config.toml
head_dim = 64
init_std_down = 0.0
learning_rate = 0.000829
Below are experts of layer 3 (counted from 0) of a mixture-of-experts language model. Rows are named router (the router's row for the expert), down (a neuron's output weights, with its number) and show model dimensions 0-79. Each number is 128 + 32 x the weight over its row's rms, rounded and kept within 0 to 255.
After each expert's rows: a language model's description of what the expert responds to. This comes from a sample of Wikipedia text that the model never trained on.

# expert 18
router [129  94 153  62 100  92 141 128  98  94 149  93  60  94  96 129  74 145 154 174 165 136 127 122 122  92 105  95 124 119  91 136 156 100 164 123 179 103 153  95 144 159 140 102  78 142 101 198  94 116  93 168 168 157 113 124  79  50 125 105 165 122  93 113 177 124  70 124 155 126  74 161 176 112 102 156 137 153 122 132]
down0 [ 91 108 132  83 145 115 135 110 197 127 118 106 168 147 110 104 190 126 167 160 121 183  80 142 188 130 133 177 184  72  65 165 146 102 113  87 132 162 122  91 154 148 151 202  26  78  65  77 148 129 145 120  77 164 102 115  91 135  79 147 119 101 127 128 113 124 155 181 193  94 100 115 179  84 120 122 117 147  91 103]
down1 [213 118 168 135 102 110 107 134  84 147 120 136 220 144  62 132 166 179 132 116 176 121 138 127 141 102 105 107 140  99 143 124  77 162 164 149 165  72  95 129 127 120 107 145 129 117 116 111 137  93 131 156 126 133 154 190 164 145 138 166 120 154 124 151 156  98  88 136 134  88 171 100  91 131 161 143 154 163  89 147]
down2 [225 143 141 150 115 139 136 115 144 139 172 173 153 117 151  79  90 147 130 134 139 113 128 154  88  97 149 126 141 160 158 127 193 125 105 136  82  51 119 118 106 129 132 215 148 107 153 146 177 116 104 109 123  96 148 135 132 147  18 160 124 100 118 124 144  99 135 176 112 130 182 111 141 146  78 158 154 116 113  81]
down3 [164 163 191 104 104  85 153 129 169 145 118  99 101 117 102  99 140 143 150 109 149 186 109  49  95 199 147 169  62 123 128  90 168 111 144 119 154 156 105 127 202  83 116  97 163 203 151  73 156 133  90 126  96 126 141 167 163  98 195 220 159 110 151 142 123  74 137 109 166 192 141 130 123 204  90 108 126 144 147 133]
down4 [142  74 169 131 170 112 132  96 104 217 167  93  89  85  88  61 113  88 167 117 131 136 125 172 147 126 143 108 138  89  50 149 152 152 117  77  96 127 116  57 146 110 107 141 175 109 112 145  72  86 170 125 165 132 152  98  73 122 160 142  86 150 151 160 133 217 138 128 100 189 154 152 108 174  87 166 117 145 170 144]
down5 [125 150  79  87 107 169 117 174 164 160  86 100 181 132 183  96 112 130  75 162 119  96 110 119 140 142 174 140 128 100 124 108 176 116 129 214 152  78 144  97 113 114 152 166 136 125 172 108  83 155 132 116 145 174 124 182 145 154 133 103  87 105  91 132 141 101 111 136 171 142 121 116 117  60 153 153  54 132 152 146]
It responds to: Infobox field labels. Field labels and units in infoboxes and data tables, such as OS grid reference, Kingdom, Population, Density, km, and coordinate marks.

# expert 43
router [102 199 170 175 177 128 132 116  88 134  94 164 162  88 147 139 156 135 122 185 191 131 133 146  86 116  69 131 143 158 123 103 124 179 177 180 154 109 135 135 123 106 164 117 171 105 173 109 113 150 191 158 188  48 153 137 135 163 166  74 104  88 128 138 144 119 187 151 122 187 104 136 129  85 186 149 141 129 186 154]
down0 [156 146 107  89 126 164 155 104 108 113  81  71  74 160 164 145 131 162 152 203 143 171 130  94 128 138 155 104  93 149 134 111 124  88 115 165 109 126 147 143  95 147  89 104 166 184 126 124 101 130 132 126 156 145  96 130 157  82 121 137 133 126 175  76 121 105  71 107 122 110 114 114 137 161 152 145 110 166  58 112]
down1 [163 152 135  31 158 130  86 130 133 182  35 104  92 163 198 110 124 155  88 114 106 104 145 119 145 159 157 109 159 134 106  93 165 128 109 102 140 102 130  82 141 117 151 175  87 107 133 153 121 164 133 173 113  92 134 119  97 119 119 179  82 157  90 128  72 137 124 155 161 141 160 168 175 127 128 112 111  71 114  82]
down2 [108 127 103 145 107 157 120 104 145 129 153 110 145 104 149 117 124 148 216 116 170 177 126 108 126 124 158 137 137 123 146 179  69 104  81 130 119 153 176 128 122 104 193 141 215 104 126 105  97  90 105 144  81  85  91  62 203 183 133  64 102 109  81 179 121 109 178 149 160  94 127 108 146 158 160 149 112 148  87 187]
down3 [133 194 165 139 129 132  96 127 128 160 128 122 125 133 126  84 136 130 112 114  47 131 177 106  70  92 130 129 173 104 139 118 150 124 186 149 119 114 127  47 116 158  95  88 167 143 130 124  97 113 134 125  91 153  85 117 123 145 184 133 115 179 115 174 190 114 154  75 131  93 127 156 205 125 126 161 150  72 149 137]
down4 [103  87 107 125 154 100 143  86  79 100 122  98 114 147 124 162 135 154  96 185 105  87 134 165 139  65 127  89 139 110 183 124  67  37 133 138 106 145 179 147  76 116 147 171 129 137 162 146 151 141 140 111 108 133 119 128 126 133 140 146 162 187 102  82 145 167 103 103  70 148 109  80 161 125 180 129 185 104 103 168]
down5 [166  92 130 144  97 132 154 110 141 165 126  70 157 132  85 147 156 171 126 127  78 186 105 102 130  50 109  94 143  66  77  97 164  96 171 146  82 161 115 137 189 138 107 155 119 167  64 120 124  69 186 126 125 118 143 142  98 107  89 134 117 192 157 140  69 121 111 109  99 102  99 105 129 141 135 110 150 151 138 111]
It responds to: French and foreign names. Word pieces inside French and other foreign names and titles, e.g. É-d-itions, É-g-outs, Lauter, Díaz, Städels.

# expert 0
router [141  82 170 128 128 157 126 175  96 125 149 130 108  98 142 128 146  80  84  97  80 106 109 160 118 132 187 135 133  89 140 146 135 125  94  68  76  97 176 132 172 123 113 107 107 116 106 163 177 133 185 114  83 153 154 173 150 103 139 144 170 180 145 141  51 152 147  99 173 170 147 146 177 110 118 149 148  96 191 121]
down53 [ 88  74 151 166 131 146 112 138 165 132  78 121 130 106 103 163 125 121 169 113 139 122 117 139 102 128  87  78  73 170 153 130 162  76 164 117 135 141 114 149  63 119 117 181 139  70 138 168 209 136  97  81  92 134 105  90 126 126 125  88 126 115 157 179  87 116  94 108 157 120 104 153 128 114 132 138 173  86 123 106]
down54 [141 128 140 141 117 148 163  99  67 189 106 137 160 158 183 172 142 139 125 109 151 150 153  57 135 142 116 160 113 165 169 158  96 157 132 122 175 198 112 165 116 112  84 127 162 173 189  67 158  98 137 131  59 106 100 164 108  93 107 104 177 134 160 166  53 191  81  78 166 114  79 169 136 136  95 131 125 121 107 176]
down55 [159 128 113 126 123  93 164 109  95 123 154 105 109  90 137 157  98  98 111 121  77 134 111  93 131 136 123 167 160 148 119 173 191 134 157  88  96 136  85  99 148 161 196 142 195 135 144 170 125 133 145 134 103 110 113 120 130 123  82 138 109 128 112 144 131 130  91 197 131 212 182 150 135 150 118 126  72 172 159  81]
down56 [128 106  99 121  65  98 186 124 126 103 171 122 151 110 129  97 147  75 146  97 123 182 175 147 153 104 139 106 151 118 135 110 149 152 107 118  58  60 129  94 139  86  82 119 124 135 141 119  82 188 115 130 123 125 165 141 148  82  98 149  52 164 168 100 102 166 113 161 112 165 111 117 127 163 135 127 148 168 102 137]
down57 [139 159 134 164 112 100  72 131 111 106 161 114  97 110 179  69 105  88 152 141 139 165 166 122 107 161 185 125 102  92  66 153 126 118 171  78  99 130  86 103 169 106 149  31 202 167 126 133 113 124 118 196 121 117 140 136 120 111 137 173 112 122 163 119 173 164 117 168 166 100 128 156  81  89 145 109 101 146 121 136]
down58 [134 127 143  97 125  95 138  93 165 103 119 111 147 117 121  99 147 108 124 100 133 161 107 121  80 144 138 167 166  76 189 168  72 178 130 121  63 135 160 101  96 140 124  38  90 115 165  96 155 168 140 139  75 127 132 176 134 110  66 158 117  82 184 166 111 165 133 172 131  89 212 105 136 115  90 123  89  93  82 129]
It responds to: Sports team names. Sports team name endings and team-sport words in sports articles and tables, such as Flames, Celtics, Vikings, pitcher, playoffs, Stadium.

# expert 30
router [176  87 137  89 155 123  95  39 105 146 138 151 105  95 147  80 167 125 143 155 140  86  95 122 130 207 106 145 111 124  72 226 109 189 181 132 142 133  63 163 107 152 135  80 155 101 167 145 122 128 135  70 184 100 151 174 137 113  98 116 169 186 113 102 124 157 113 152 138 139 111 113 138 121 130 175  97 111 118 131]
down0 [198 140 123 121 150 153 134  83 131 162 117 119 120 112  60 169 103 182 108 155 107  99 139 174  46 108 104 115 108 120 133 164 122 141 147 157  87  92 152  89 116 106 110  90 140 102 142 138  74   7 121  95 129 159 157 180  80 107 112 118  87  85 124 118  62 141 124  96 115  83 126 125 157 178  65 147  75 174 125 109]
down1 [110 120 108 106 193 157 143 159  94 155 168 173 192 102 165 154 126 127 131 119 162 120 103  73  89 135 145 166 123 121 136 102 116 163 111  89  90 136 105 141 147 110 126 203 102 129 192 106 142 130 174  97 102 128  70 144 121 115 151 114 121 100 139 108  73 109 136 118  97 159 163 182 177  84 134 150 103 157 176 144]
down2 [163 185  89  99 105 116 130 123 111 129 106 124 119 142  96 190 156 145 175 141  58 108 136 141  71 105 149 142 198  80  56 118 135  95 135 125 114 116 173 137 175  92  99 150 104 102 146 177 155 120  50  81 173 129 155 109 158  95  81 157 154 196  57 168  80  89 169 198 146  64 145 111 149 157 117 148 118 206 153 127]
down3 [114 108  52 139 102 122 166 140  90 103 122 160 184 158 113 138 146 113 131 123 201 155 101 149 143 110 140 197  88 149 146  90 153 170 108 112 110 161 117 142 123  89 119  81 139 133 134 178  47 110  99  81 161 150 174  97 171 176 134 157 106 123 141 101 136 105 186 108 100 147 140 141 194 194 149 158 183 126 178 166]
down4 [ 97 136 102 113 105  81 107  93 114 113  98 133 146  95 119 116 124 113 100  95 147 129 175 182 117 132 105 113 142 145 174  61  77 128  99 132 121 131 127 127 125 159 130 120 193 142  93 151 101 114 136  98 137 120 127 181 124  86 164 153  67 109 108 101 101 164 122 153  20 114 158  87  66  79 121 152 108 139  99  86]
down5 [117 104  86 161 162  75 149 144 145 185 166 116 170  81 133 179 158 141  93 125 135 116 116 123 164  87 175 120 169 139 163 117  58 121 152 153 137  81 129 158 145 154 110 167 105 155 126  92 139 114 129  99 125 129 107 115 133 115 177  96 157 146 174 111  84 133 158 123 170  93 113 130 129 145  90 141 110 104 173 124]
It responds to: Military and Slavic names. Pieces of Eastern European, Turkish and Spanish names and military words, such as Dostoevsky, Hetman, Field Marshal, siege, troops, Infantry.

# expert 13
router [161  76 188 102  81 186  92  83 122 108 135 154 144 128 144 166 124 152  82 113 128  90 161 154 135 139  77 153 154 109 120 133 134 152  98 142 177 165 128 138 140  99  86 108 120 124 133 112  89 120 108 116  97  92  98 119 129 146 136 143 196 156 134 135 126 167 150  72 138 113 174 142 163 126 147  81  67 178 124 171]
down0 [ 76 121  92 137 138 121  49  83 192  99 105 130 107 160 137 165 101 139 121 149 148 115 100 153  87 161 164 176 184  93 114 123 102 159  97 158 130 106 143 115 116 121 167 130  65 135 165 141 159 169  91 154 146 106 139 183 194 124  76  76 167 120  80  95 153 139 207  86 179 105 154 154 147 134 210 118 229 118 127 179]
down1 [ 95 132 142 208 143 137 108 112 139 138  97 142 158 121 138 168  88 112 107 149 104 188 174 142  95 117 132 183 157 170 117 172 161 148 120 112 114 101 120 114 153 133 143  73 144 142 134  93 147 153  75 151  89 100 170 134 187 153 109 111 153 147 127 160 144 175 106 115 114 145  65 143 126 161 181 139 108 129 137 123]
down2 [ 93 122 107 121 139 130 173 158 106 102  97  84 148 134 140 118 135 143 159  85 176 110 137 170 136 122 167 144 137  72 168 143  86 212 181 139 174 144 119 170 106 114 110 113 138 133 115 114 141 121 167 100 152 153  96 155 106 128 138 103 147 103 177  78 133 153 180 165 182 109 116 130 185 162 128 107 173 168 122 170]
down3 [149 131 188 136 130 131 120 156 168 240 131 104 117 194 101 114 175 149 111 111 147 156 162 142 101 172 134 117 103 145 169 139  84 145 137 141 105  62  45  76 185 106 123 142 125 107 138  84 174 126 142 139 121 160 106 126 141 145  35  96 148 105  92 125 145  88 127  92 148 107 139 161 159 110 185 144 184 119 108 101]
down4 [117 109 109  96 136  76 117  86 193  99 117 150  44 135 120 131 142 105 189  69 108 203  80 163 176 107 146  72 204 111  73 167 158 188 136 133 149 174 134 103 169 133 108 115 106 158 150 161 126 162 122 165  76 151 137 132 128 209 160 203  82  97 127  89 167 158 168 130 164 103 154 161 186 127 142 111 176 150 155 165]
down5 [130 138 138 138 142  99 122  99 128  95 107 130 128  81 123 178 101 110  90 156 150 130 111 115 166 118 110 122 104 110 117 103 135 125 149 138 182  98 205 170 106 102  98  85 116 144  96  96 126 139 100 151 106 163 162 137 153 143 126  84  70  91 200 113 158 176 171 195 151  84 188 154 159 101 143 179 161 169 144 194]
It responds to: Nationality, sport, politics. Nationality and demonym pieces and sports or political terms in athlete and politician bios, e.g. Swed-ish footballer, national, Olympic, medalist.

# expert 60
router [ 61 155  89  82 152 167 168  51 154 123 139 103 134 138  95 111 115 113  98 141 105 130  85 176 103  59 113 156 106  95 137 131  76  95  83 125 141 171 108 161  88 186 134 136 117 179 158  88  89 123  94 154 146 160  65 172  86 171 152 100 144 122 153 111 174 109  95 185 139  71 127 133 135 159 160 181 111 197 132 148]
down0 [109  93 128 135 156 114 120 100 161 154 168 159 103  93 144 152 121 152  84 156 134 134 142  38 132 139 121 119 121 141 113 199 126  86  88  69 150 170 116  97 158 155 175  79  93 100 166 120  97 123 140  90 140 163 155 183 112 188 140 120 170 165 100  90 126 142 130 175 155 118  87 118 120 158 126 147 108 185 129 120]
down1 [156 128 113 121 130 176 189 171 188 164 129 155 114 134 136  90  84 146 201 114 107 148 103 107 128 106 115 124 128 131 105  83 101 155 120 130  85 162 168  81 144 135  70 138 143 149  82 135  94 137  89 150 135 137 134  90 155 133 141 137 101 122  75 141 179 111 119 159 230 101 164  93 115  83  96 147  83 157 133 155]
down2 [107  67 133  86 160 104 121  87 105 139 132 130 169 145 107  61 116 130 126 114 125 121 146 130 180 138 143 128 110  81 103  90 142 129 171 155  91 130 118 134 120  88 155  40 158 122 164 103 119 176 180  97  95 130  75 165 100 147 134 131 133 174 148  62 132  94  56 162 102 168 119 157 145 122 127 123 181 151 154 168]
down3 [160  97 143 160 117 116  75 129 107 156 159  79 212 145 106 128 151 147 143  99 103 165 123 122 128 160 166 170 170 182 105 134 145 164 204 114 118 119  74 138 125 109 115 101 123 124 144 163 144 137 188 125 100 139 125  91 137 220 132 125 193 132 136 134 153 114 138  80  74 144 153 153 101 114 121 148  84 110 139  62]
down4 [142 107 136 189 144 153 149 110 133 113 123 173 160  77 120 150  65 129 165 135  91 116 189  98 119  93  80 147 130 125  92 171  86  96 160  94 173 152 185 148 135  92 130 177  97  87 120 118 121 131 109 127 172 144  87 111 142  74 189 138 155 160  65 157  38  83  68 142 104  88 162 135 167  72 153 119 168 173  80 119]
down5 [114 111 122 122  65 131  83 124  53 113 140 167 101  96 163  88 146 140 141 108  98 137 112 146 136 125 134  63 149  81 154  90 180 178 151 128  96 106 105 112  98 145  92 135 111 121 121  48 142 103 103 162 125 145 142 146  35 136  97 108  83 194  98 120 219 147  79 122  78 145  73 131  70 170 162 190 133 111 105 109]
It responds to: Scientific technical terms. Technical terms and LaTeX pieces in science, astronomy and medical text, such as km/s, apparent magnitude, pharmaceutical, cells, delta.

# expert 35
router [139 203  70 212 154 103  65 153 120  76 118 169 138 134 151 154  85  81 136 148 146 109 104 144 132 130 133 106 129 158 150 102  94 118 122 189 107  89 212 117 123 103 142 111 182 165  94  97 167  89 135 109 148 154 123 110 103 161 109 158  92 141 130 152 174 146 123 125 109 136 192 161 132 146 136 152 166 112  60 148]
down0 [153 162 133 131 111 150 120 115 125 192 184  93 130 144 138 156  70 109 149 127  98 161 172 133 108  83 111 130 152 152 144 138 153  92 109 135 169 125  69 120 124 169 118  68 141  76 117 207 153 138 147 116 144 109 161 125 131 151 154 151 173 101 110 100 162  94 104 129 117 134  95  33 133 138 121 113 230  80 101 106]
down1 [155 133 156 156 152 144  84 109  98 102  63 104 146 135 115  92 103 149 125 178 136 121 145 140 103 100 114 106 142 138 103  76 123 127 115 119 151 129 109 164  64 156 114 234 173 163 160 168 161  72 115 120 120 110 105  74 170  73 113 144 171 112 157 126 114 118 139  99 127 101 112 162 216 108  67 144 117 119 163 126]
down2 [118 149 110 150 102 135 133  97  95 186  74  95  92 215 114  88 169 108 109 138 112 125  38 160 124 152  88 138 100 120  94 140 170 108  88 205  95  98 173 125 123 142 134 116 133  95 134 116 166 115 184 139 133 139 140  99 198 144 152  84 129  76 166 153 110 143 158 131 114 177 167 153  67 118  94 163  93  77 100 135]
down3 [179 153 156 131 116 137 119  95 127  95  97 175 126 118 165  98 130 137 142 128 114 132 154 123 165  56 135 122 110 155 115  89 158 112  95  96 131 116 183  82 108 199 163 157 108 114 180 197 152 127 126 116 108 133 135 159 166 127 122 109 115 122 102 149 103 104 107 114 126 107 138 117 110 140 131 123 162 112 150 111]
down4 [103 113 132 165 139 210  90 135  36  97 172 152  98 127 172 217  79 108 154 106 145 175  75  75 121 105 169 145 162  94  92 129 106  83 109 141 138 114 107  88  99 155  48 144 104 124 159 128 123 163  83 109 182 132 130 126 153 167 112 114 121 130  90 135 129 108  91 152 193 122 131  94 148 136 146 105 227 107 124 149]
down5 [110 127 114  71 169 119 187 117  93 190 105  89  93 147 118  63 135 142 144 144 124 139 106 111 113  94 155 143 118  72  85 166 157  62 179  65 150 142 157 156 115 129 124  89 127 127 129 106 110 155 123 161 111 134 131 143  44 153  81 150 138 116 153 182 134 162 148  35 181 151 118 135 188 123 121 166 133 143  97 102]
It responds to: Mid-word fragments, on. Inner fragments of longer words, such as ear in research, oy in voyages, over in impoverished, plus the prepositions on, upon, to.

# expert 1
router [155 149 128  92 119 154 137 155 127 118  98 100 111 115 130 158 175  53 170 169 127 106 143 178 110  83  88  74 116 134 171 152 105 109 162 197 152 146 166 114 167 160 187  98 152 103 108  95 119 157  76 110 170 146  60 123  74 123 146 120 109 136  93  84 147 102  66 175 154 104 113 182  95 150 140 156 154 119 120 121]
down0 [129 180  53 128 100 117 167 119 102 114 149  60 125 172 122 171 190 171  99 103 145 152 131  63 117  37 118 106  94 136  48 173 117  75 144 131 119 144 170 104 128 117 107  44  73 164 135  62 100 150 127  83 122 156 126  95 144 103  58  38 135 116 116 144 160 163  59 176 123 150 161  76 115 144 106 119 124 109 134 102]
down1 [ 88 184 111 148 169 143 115  48 105 120 134 159  66 120  87 180  93 136 201 125 111 130 179 112  44 138 144 166 109 132  99 129  53 180 126 134 158 145 125 202  99  66 205 178 153 138  91  92 128 166  89 148 152  66 127 131 154 147 134  79 201 134 134 163 124 154 137  88  99 105 142 194 106 149 166  88  63 138  88 152]
down2 [154 191 111  84  95 139  90 130 120 170 107 105  81 125 122 111 131 164 199 133 147 181 136 167  94 112 116 146  86 114 133 142 111 133 103 143 120 128  98 123  32 143 123  34 133  62 140 114  75 154 185 140  61  93 104 133 151 165 132 154 105  54 151 135 131  89  65 122 113 136 163  95 109 193 143 129 117 139 115  92]
down3 [127  65 151 130 167 129 148 129 166 156  96  99 141 145 168 138  79 101 109  76 118  78  88  80 118 118  93 104 169 125  91  80 214 138 144 126 191 121  92 118 119 158 134 112 127 146  95 115 177  75 123 114 124 116 129 152 150 134 127  85 152  84 175 106 122  80 102 107 135 124 151 192  85  93 122 142  85 144 138  92]
down4 [144 134 204 127 132 123 149 133 134 136 115 111 153 151 112  89 140 103 101 124 146 132  75  91  96  66 144 139 209 105 124  80  98 180 105 114 138 106 180  89 123  93 114 118 104  34 124 124 123 125  99  75 159 138 119 141 178 112 112 126 119 104  85 184 116 141 107 110 127 147 176 121  90 129 142 144  98 136 120 123]
down5 [ 95  94 127 104 135 109  88 126 111 125 111 158 176 134 128 104 109 130 115  97  84  93 108 102 134 190 100 130 155 124 117 160 123 143 129 158 147 159  91 136 116 107 133 169 136 107  99 172 109 188 137 134  91 138  87 117 142  85 116  56 147 154 171 179 127  83 195  97  62 156 186 161 135  27 161 102 146 160 183  86]
It responds to: Species description vocabulary. Word pieces and words in biology articles describing species, such as colour suffixes, habitats and anatomy, e.g. ol-ive, yellow-ish, ap-ical, habitat, moth.

# expert 59
router [115 135 147 121 156 142 146 171 127 204 115 191 164 200 182 121 109 144 147 119 108 131  93 149 131 114 108 157 135 110 129 194 106  88 134 167 187 117  61 134 135 154 122 125 121 154 140  97 112 117 188 179  90  72 110 159 141 128 131  87 142  88 119 145 102 132 181 155 100 118 118 115 122 106 127 107 153  75  86  75]
down0 [171 132 145 117 120 132 125  14  99  84 110 114 135 151 184 139 189 133  82 125 114 140  83  87 113 187 104 202 158 171 143 126 107 157  77 111 120 149 143 146 177 194 113 189 117  88 125 113 157  92 103  91  97 162 103 102 201 169 191 124 135 114 131 158 122 143  88 108  84 100 143  98 166  79  73 156 121 100 114 119]
down1 [132 160 174 129 185 177 130  97  78 145 132 149  57  85 121 150 162 117 169  88 117  85 156  99 150  91 142 141 136  78 116 137 128 200 102 150 159 133 176 138 143 190 150 162  97 112 119 112 103  99 141  65 132 134  88 141 119  83  98  89 104 154  92 160  84 188 128 137 116 142  90 139  99 164  83 157 150 102  71 169]
down2 [ 99 156 118 159 133 127 157 141 118 144  96 125 123 152  79 137 135 109 148 127 107 125 157 168 140 105 159  79  80  73 102  55 127 161 134  80  47 114 166 215 167 168 174 171  92 120 142 120  96 149 132 143 162 134 126  94 169  83 121 147 116  86 182  99 167 196 136 116 147 110 162  57 131 116 172 122  66  91 130 120]
down3 [134 110 142 132 123 123 105 144 129 125  99 142 119 146 166  90 144 154 121 157  91 163 134  96 131  99 120 175  49  81 189 168 134 129 153 106 122 148 154 162 141 145  72 170 125 104  98 130 170 167 194 171 113 121 136 165 102 207 138 123 124 106 143 140 119  91 139 172 157 131 117 121 137  62 140 192 147 151 114 181]
down4 [128 165 170  99  88 113  89 139 117 162 172 151 133  96 118 104 114 114  74 123 121 178 123 172 169 133 181 139 113 175 115 119 114 178 169  84 142  75 134 114 135 164 221 102 133 122 104 115 128 109 154  46  93  52 208  98 109 136 155 161  88 152 122 116 178 172 160  90 154  76 104  99 140  88 147 154 163  97  74 135]
down5 [144 107 147 115 161 156 120 146 130 153 116 170 149 100 116 129 172 164 121 109  63 129 105 187 103 153 158 164 134 107 171 153 152 147 127 115 149 157 159 103 137 131 126 133 115  77 155 123  98 106 107 158 154 158  93  94 115 131 108  86  67  95 104  88 119 199 149  95  65  64 145 132 125 142 135 140 138  95  94 110]
It responds to: Japanese script, video games. Japanese kana and kanji inside parenthetical original titles and names, often in video game and anime articles, plus coordinate pieces ″W, ″E.

# expert 42
router [139 107 121 130 100 156 183 146  98 119 132  39 158  94 123 179  80 151 137 125 120 143 131 170 130  80  71 118 122 158 128 133 120  88  83 139 114 144 119 158  88 117 123 145 125 108 107 107 189 175  89 140 128 123 116 128  58 173 157 178 129 143 127 109 112 210 108 119  54  57 136 120 150 142 147 132 170 167 115 139]
down0 [142 107 130  90 131 146 166 153 165 129 139 169 149  56 187  87 108  91 145 137 115 107 176 110 176 102 116 157 121 104 147  88 101 140  95 119 116 168  79 150 130  82 128 192 162 129  40 171 146 200  77 138 157  94  71 166 159 102 150  82 149 158 107  94 130 161 133 136 120 135  95 195 107  70 122 121  95  83 181 164]
down1 [ 94 122  92 112 209 155 149 110  75 144 124 163 150 152 152 137  92 153 159 151 158 100 101 189 148 140 138 140  79 115 141 155  99 119 128 146 154 110 100  88 126 115 156  95 180 109  98 152  59 133 120 190 155 138 114 109 144 132 123 105 135  64  75 136 123  87 134  98 126 103 125 154 126 138 138 138  87 165  80 180]
down2 [ 99  96 141  86 108 120 113  91 111 141 171 127 138 147 170  76  92 160 184 168 141 179 114  93 180 156 158  95  27 113 176 170  99 187 104 149 122 129  87 147 187  78 130  79  90 136  82 114 170 127 160  93 137 104 169 152 103 132  73 125 167 140 112 186 123 155 141 133  99 128 122 167  78 103 158 165  92 179 139  92]
down3 [203 113  99 122 164  64 149 111 141 133  53 178 101 128 153 144  94  94 135 143 150 147  73 132 138  73 124 144 107  96  95 145 114  86 122  91 150 101 129 122 124 133  87  18 154 163 164  90 112 102 140 113 108 139 145  88 192 126 128  93 124 132 186 159  76 146  59  93 142 129 127  97 131 125 202  94 104  96 116 138]
down4 [147 103 142 113 108 152 155 116 147 116 108  92 113 190 121 145 121 111 140 136 136  98 196 101 151 138 101 178 163 107  97  91 179 121 110 139 102 164 139 127  82  71  65 129 157 107 146 189 116 174 131 103 128  81 189 105 135 168 141 117 154 113 139 161 146 116 148 173 129 152 118 142 166 127  46  82 104  95 143  90]
down5 [112 163 133 103 107 101 113 152 147  88 142 178  76  95 133 143 118 160 172 155 152 155 240  82 157  85 177 176 133 121 145 133 112  90 152 106 126 129 144 123  97  99 163 189 149  84 158 224 130 144 145 145 133 148 152 140 116 111 198 178 102 179 140 141 123  98 120 188 159 146  62 140 199 131 119 141 210 101 146 136]
It responds to: Passive participles. Past participles after was, were, be or is, such as published, released, expressed, announced, partitioned.

# expert 52
router [115 160  84 105  91 142 157 114  94  93 112 115  71 113 123 170  96 140 154 104 163 104 111 168 149 108 100  89 186  81 117 197  65 137  63 135 129 148  93 131 119  96 106 171 166 147  96 115 114  68  60 148 118 168 168 158  86 156 163 147  94 113 119 118 160 123  53 145 122  69 115 153 173 166 120 158 118 130 120 167]
down0 [ 97 146 132 164 121  78  84 166 140 132 172 111 153 216 129 115 168 122  85  88 107 150 104 120 166 167 136 180  98 155 101 127 110 135 144 122  99 142  85 132 140 144  81  80 134 137 135 121 170 129 140 130 109 110 116 102 122 135 101  94 134  84 134  71 109 147 148  93 167 158 110 122 140 148 134 241 144 101 145  94]
down1 [138 158 160 136 104 189 110  78 102  97 173 107 154 160  62 162  73 125 130 163 114 113 116 112 133 118 161 144  86 118 179  92  81 105 115 134 175 146 124 118 120 110 131 164 183 145 152  79 106 133  96 136 150 126  90 115 138 106 170 142  67 101 110 106  90 155 160 181 147 142 131 122 134  68 143  81 130 152 210  92]
down2 [166 133 148 122 121 157 122  98 151 160 138 137  77  93 100 132 156 130 162  81 116 119 128 123  99 118 149 111 149  91 127  95 137 107  79 108 138 147 130 130 198 126 127 201 133 105 190 147 125  27 150 130 141 130 126  93 102 153 126 153 115 142 145 130 136 137 108 107  52 191 160 105 103 131  57 100 158 103  83 212]
down3 [117 149 163 106 157 134 151 154 112 199 156 146 141  82 111 118 144 111 145 144 168 154 128 116 152 124  74 178 103  84  94 118 123  48 163  67 145  83 138 113 137 137 107 132 147  80 114 155 172 131 127 139 166 135  92 148 145 104 125  63 119 126 148 139  51 127 135  52 144 122 142  92 150 125 185 150 113 135 123 114]
down4 [152 165 119 119  90  93 132 107 174 179 161 206 118 114 111 148 102 137  70 147 144 104  92 149  74 147 165 131 129 118 104 116 131  90 138 139 115 134  86 187 163 100 134 170 135 108 133 175  98 110 147 153 135 153 105 116 113 110  63  88 130 158 168  82  84 124 120 127  91 170 119 123 115 109 177  54 129 157 173 109]
down5 [104 171  71 101 120 101 168 112 166  91 140 183  50 150 157 171 131  92  68  74 114 126 124  77 142 132  90 102  54 130 140 152 162  64 150 175 139 165  97 112 114 105 179 107 138  97 127  97  47 127  80  97 126 129 187 162  90 127 138 109 118 112 157 107  99 203  89 136 112 118 126 164 150 118  73 119 145  91 147 191]
It responds to: Vehicles and engineering terms. Words about railways, engines, aircraft and roads, such as Railroad, passenger, hp, turbine, multiple unit, Highway.

# expert 27
router [153 228 114 103 131 130 130 122 136  97 149 112 133 149 133 149 104 166 133 104 153 142  79  91 112 121 142 161 138 172  92  92 130 119  79 118  60  91 174 107 121 110 169 131 171 183 114 112 146 126 156 145  59 112  83  97  82 115  95 190 118 104 124 113 147 195 181 112 110 154  71 110 137 148 179 150 176 124  94 102]
down0 [134 101 159  64 102 136 151 122 108 127 123 157 135 109  95 144 139 167 126 101 152  97 193 134 152 150 157 152 100 119 118  91 153  63  81  97 180 145 131 142 124 180 133  55 145 134 179 130 200 120 119 125 115 156 137  99 150 157  93 110  89 157 133 123 181 129 111 104 129 136 155 182  91 107 142 132 200 117 114 170]
down1 [121 110 134 126 119 142 176 202 116 135 167 126 180 108 150  95  98  96 110 121 120  71  83 182 122 145 131 160 128 135 127 146 139 106 149 149 124 113 118 120  99 158 101  63 131  87  92 135 100  57 127 155 194 139  96 180 122  90  83 116 165 131 182 132 154  76 150 160 145 115 104  90 158 131 140 155 107 112 175 132]
down2 [199  76 102  86 140 130 127 124 124 140 173 154 118 145 124  89 163 142  82 161 110 121 155  99 192 150 113 130 141 112 100 104 124 133 130  99 144  74  87 150 118 135 177 111 110 111  97  99  96 143 133  97 149  99 125 103 147  87 126 182 151 127 142 129 105 160 102 118 152 106 187  68 102 135  99 199 127  98 122  99]
down3 [ 94 130  74 149 119 134 232 190 160 119 209 105 144 131  75 138 135  86 122 166  83 121 135 154 132 111 183 104 177 143 153 168 195 135 147 101  80 138 128  89 178 106 141 149 109 122 142 148 131 176 109 168 125 123 116  96 107 185 111 133 179  88 100 179  61  95 135 154 120 139  81 100 108 145  78 147 125 151 101 157]
down4 [166 112  94 123 130 190 108 147 141 157 107 129 170 109 155 108 173  97 142 148 156 154 144 153 105 168 209 159 157 159 182 156 124 141 136 118 152 136 114 130 114 117 110  73 137  92 129 144 188 149 185  81 134 121 163 124 125 126 216 135 115 129 125 117 113 136  76 104  71 103 147 146 100 141 171  61 128 103 126 159]
down5 [119 184 169 171 137 121 134 108 205  98 167 158 113 126  85 170  78 119  88 181 170 171 128 156 144 114 111 154 125 106 136 162 110 170 152 132 156 131 117 123 129 146 124 158 136  64 120  73 123 124  91 116 140 120  92 146 126  90  99 117 132 215 116  87 133 120  55 149 117 190 124 199 113 184 122 171 105 119  63 151]
It responds to: Law and courts. Legal and governmental vocabulary, including Section, paragraph, prosecution, repealed, Amendment, Court, legislation, and word pieces inside legal texts.